config.toml
num_hidden_layers = 9
hidden_size = 128
n_experts = 128
experts_per_token = 4
d_expert = 32
d_shared_expert = 0
hidden_act = "reglu"
moe_layers = [1, 3, 5, 7]
router_score = "sigmoid"
normalize_top_k = false
routed_scale = 1.0
balance_loss = 0.00343
balance_bias = false
router_cosine_scale = 14.0
n_groups = 8
groups_per_token = 4
init_std_router = 0.0113
lr_router = 0.000444
vocab_size = 16384
norm = "rmsnorm"
norm_eps = 1e-07
tie_word_embeddings = false
optimizer = "muon_variant"
learning_rate = 0.00214
beta1 = 0.93
batch_tokens = [65536, 131072, 196608]
max_seq_len = 256
train_tokens = 514800000
max_steps = 4013
dataset = "wikipedia_en"
Below are experts of layer 3 (counted from 0) of a mixture-of-experts language model. Rows are named router (the router's row for the expert), down (a neuron's output weights, with its number) and show model dimensions 0-127. Each number is 500 + 50 x the weight over its row's rms, rounded and kept within 0 to 999. Numbers have three digits each.
Before each expert's rows: a language model's description of what the expert responds to. This comes from a sample of Wikipedia text that the model never trained on.

# expert 4
Copulas and word-initial pieces. Copulas and modals in general statements (are, were, can be, or), plus first word pieces like wer-en, pre-, er-adicate, be-asts.
router:420615409561527488582455443493521477513525499525489480479475535425492441465509463503434478453501448400508522612525535558468577475566493555529552536526575441456462544488518488456371540571547452510572438471470508554518410574487489468495550506458512450466573481563486507559552443520527457469479505516544454462437434511511506528601538522493447499593522497557547406542419521593520639448528
down0:554521480501469487436485519371507551470510519569479482491487482493595436512526486627428502527405492565494523465458475590495482493527556565446575525526560525399510413512506489485587393557433479339499449430552475437507533494535517566420473414376522502470527520437591474513519540529537489493562512491527468481469462528472457526429549524530453481501525519516637506433492480477564475463478
down1:542589497469461607527498505567445611497451474555464551463468457501443478531491425558583529480516519550501492499515555598465505471434531470487477552557482402443501447463513524512503460471524523465502543506482396485488562466607536509474540504484459595462531546611430460583598496498505378533498432533515405551440556551554542451386527512484450421496485577464575504592496481475475463456458
down2:545470398494536467486526472469527511527563461541481466517433547494517449542510537450465570444449529472447446411481608471499481519448485542552449600473510514460546538540495422543540522476522492543377467479475437544442323463505548480508526505494405502448551487471496540498436488550538611481557483454408521591572563463467457543522509491530627499527417459437450443451544531467572571543504
down3:492549425571483491488488536455504520465528485473559498468461392532516470505551588595505498465456415493447462472480533533433487521425536527482446486475595436492425507478541502500478423481456471484527454507521500525536455562483510499457459553439471549453527535479603520437524539527563418535585468465463493527455373447368503502472522551493622470508524569558535412333499473523393575477531
down4:461432470533454498386399434469510509567454467461531504547501465537417516527608558437500456546493526467530554536501476430558461447483446511469443578501370487545440489578481491520539460559488503471527492507661594475457582579491458556605502516532547472462561633530523460564474459545542595504526517486508578459511505508457481537482446436476506409477554540423497528519456521469491448500522
down5:519514501547475399541625484529554487520515494474472517514374468509515543503569487434586578446591530600416491514586447528576565508515556484585462366466423437425487520448515443482458510506479492601500539449446496535489564487471472565506500470523538550548489467500403483494532531547502484439503484479525452415511620475494519495438532525536468534562544555493382561499511412554442533513482
down6:540519445521585500460498521475460575491441487440518533518490551461540399585469484547487436464390431463504543537451470403439480465421481556605419595520448550510477441457450476412496478555575510512519560472565454464514534571407522418485491580489570608398485462439440520454469573475562521428517504497441549524420456451496576559534449543503522558498500504542457547498504508497490571442542
down7:523560420456591481445521440499486530576466530476416466550512504526497529458540632421482494449452465521486454416464484518485524491500397476471522546647472546490538574523492490460476477451475502568521493438506538504418529530520538459410540560542625538513467511465510521484503409588515483596532543523501526497471516504457457435463466472523410657456445546530535510476520427395586452540490
down8:526534593515540536513505428498575404499436468522543528503474528535485572532378427454501528441505501564496522469477483544467592512523513542530536455556492505570515381448489607536472560521491557536410472553391489543486563514504450463534433552463519420595522522531494513422456556548462527570481428495508456511532524558499503487361511589524453481495430410538491540546466556498536480369557
down9:483490533484535538489613471581551457539488532503578560474507498457474423536559515558508519527526516490500495574478449561450530455498480526490519497511449511505542544399577493640521514603438444460501481514428474562540558568409463480461576439483476455531545502497434467579496502564516359527446575504599503528424559564503499460528459506466511462444492626434448506509516533532479488412632
down10:515533491566524460449539523566567436495552529431619477482455485483549527553509487534387466571399460522542604535567581580533488403504452493513488543413501441460540506486489555488499483522586475565455444484450508527473475508482523492489548535423592450424454444494538498550531549480519547425521455568455553544552555410410532454487472499533543538561502415424499553432446575524558598447514
down11:628453383419522469505486482535453426479503376569506502474473486460535481529437521457531503491582502462464515539563512517407515494460453569554459497459504445486500443500476501531535506476512503559516491493550509469531599443453492390528531550465467382603603517502450514535508432573494499477513421510510606463447434434399508493527564461491507390514461577585464549525537522523445558464577
down12:464557440577516495482458595500565452572456499461451560566418457433480458621451518617479532470515475447551525509492555529444487445561462491485474503562547515554509560493535391508463516480558579496515477529531600465502529581449469506542573501464549561529421533457614539489512562451484444449523399524503504581544524506433544427511544436462500468585523519586532415446417486483555456560499
down13:467502504451554485418381546444457484578504535531490525520502462539480358537346438468432458517536514456494479462596428583492466501443501458580545540480462585496528526558510528509532488455475488565557410488420466489542483531514459544526526523537594450590529471544426441501505498512469470620438491523455535442553477513521495511630484438509441559575451580563472481543511526433478525503468
down14:575576435478537507403520439484402535496477563501388472519494508482537506467482508369438503507487427511547512529481507478503537520439465423542530589551320403502472486463508542528515490530463504529531540543424479447553467488552505537464488473582376520495596489493414551546461551473514563504465436586517528502481529493448554505560490483433541529493511401599528473490471507475573588521433
down15:505524467556346443508536500484546487487486507545503551511505483519491388557542528523488495450582511548528603459561502518472541523469432517513537527515529563432549469491533572554436437402505487467471541592481506572448494486418540434603488504506538509495504440476492529549571439441533478465479414516557618568612484509482499534453473457528532593457441501448576381551473602488431556537509
down16:478534497514519515575520395492449586468516546515543503529601525493513364526535481529516503553476477498530542473509454511540557573600434515475532568465546480459535456524446469513435552462506477416579448434518500494482512427466506531581480512496549346498492565562563565529444465515614553420510531413528473482521480443575497540474502418538511587473438527457614509553513579518564418457543
down17:441503428406437542491530436526537515501434459502488449350466547529503520561536503494465544655491520475530425530400593492392459536490507483495459516526436555510513487407474528473397536533499538515488550466566528469512540498466553529435486493482438338477511519501454459471397500501419429463502463426553453563489539498498483496573525501494567493429508493494440516449548430549478516394472
down18:544497484575502549515477520533547491521494470425510494479538579499477563507540490517509501490455515440588533503352446448498453494539571646475507404540520540523535490503510500494451590537591571501508561520519578465476499480510527544514606586471467530383562552513456577473544561552511500486510412448482470531559562536493438530543595391615502414465556462544554499545468520456516436432520
down19:505546498517494517513569482495489537547481545497503434392450478401510512568470503432454453498438557433575462487444507449486554531453467552458446452360503530465665480495512529474464461469448502607468562468507425457529459574433514403446538475513472569488527433514528499458481391578599549425422525445472479491524486452478595467487504486549544539480587483523550417470459433516470523499561
down20:450404496488537587455480495549500499431467435514553522381434594576519465494503466566515500509528515535430334522560548556451585491458524518546547450525533428472560584503594426545575484493542524493512473430410458489557516520523488553520571475549416442507569426398383541620424471549582525482471477486534511492526475461512486482488445489449466490502537463466550464468498507489475471524508
down21:531452507541492516491501551460488485419489479474423506402421488548425457567508508544550536410529494390438515570435428483544482576453533494466513574518498578501556472553505516507468597469465420444553441544458583479493350592512519513562584505497582419461567525477423439548516473426524517524516495511562466505458513515510489401439482423532541520594512501470520392562499497509466505585533
down22:454492547477461458526445514487489500511463499490627463380429560534470377589471549513455464415482480483487436459542472510461488387542516506530479522454459524589475556460426477488494582567460504466511488543401463471565488583524441602541478583467521468464468525591501461508557531630411568430488488454507569540475450536591539553535519423466521545482495536484563527581486475493483507432541
down23:549610436596446411541465512498514472528409490555581577487489517472519455379513444497473480485544551436466460457469542438494527581528480535438419515397535516539594526572519560492461502450489519497427528489461542556440472442481590481376547470497517486462539551562439530550503516532564480411433564485479564513496465499505470441434457409478452519446488532507553518598480508446597434540537
down24:473512563492581455557536453522548465517440488452534553462469567430513452438517529512513385520486482604476573523449502542563477512475509609516618445498483495462401470497580471425510460512432456484436508472538432503493540466484483461518454435424588412429557481600527455491398491479574508492522548529581481515545543467448491503448481533491527503340428544457508521410527488513480485399458
down25:533495519518486498534521530478536508448530582529494559487472433538521556443580469585557500388436446424483564429567487451499415527458476512446528530431523403470537496580540445558505494454523538565495461497497495567454557622500499564626481535403474449485543532531380510474515465577556489463472483459492476508476556564504450410419510499540463467530518405458541549502575437483615579476489
down26:487508571493438467464459548400491593533490484478415439528459552546486550469607462425570507457559471443519490491612501403477508468539481520521434506496476444434502446543520506491421449482556481577594502571468598432460508517491396467505548517524489507481438515422487431523483488531491547510420505472500453424530505597545581598537519582522449456514489416549520438553488601449469566581472
down27:535499522556580483515417434497491465432475518480431538466449487608511504428562500497594467530441583426564538460556496428600495515508429473547502527578502578420545522514502486597521530542568461476463477461459463552528464485542612539480492505561479455474474505571478497498510403491481527505462408443445542444558521468516464480481597491425434550476428426481493402525477638567563561493462
down28:490487502481497477468505527554459459491570467478523550525547538503484465440418536533402491474495538556479468471511500432578529505563444421500457523468538468558597495565567509540373586565447520515523474587421491501539544527528482420456553368509600456445499538505572480429559501357530579509477490478561543457526500498497445538514482579540522455378534485479597479426463565406523504506461
down29:534580479525481516499434526522509477506495457509538614481475530538543565497515472421411538448503480581557509438551501531460567453478525480577447557464472531526459463498591512504469499556488437475461443455587540446510412464453543507528466472485367522432522569466522449501595456447484535619537425577599545442475526504535505578597525600541506535456501502512456487552417461604515543597467
down30:485505389556467528476580417393476495535566530570447561448480545457457539518585510502502455604523468614462463470531398524421543542468495555493427545446474525466523536498423415495469429496513482568545476530576487493559516446493502520511454570416517435495572525499523508421572521578521489494531502515581412531548492431432530522416493490480499413471489444511634415473502540554475550504546
down31:456578424506472542573587559535540525430548363503529434535441512558435534536464517480544529509493516470503579516499616493472481552474501454516579559572515494409457466502518510556383493565538544418522493579484449429464496435547443482556497531475494501492492546441526568481443565537458458467476468457409494536452438507439388531478518549471554489542437673505511486465533478471533509419483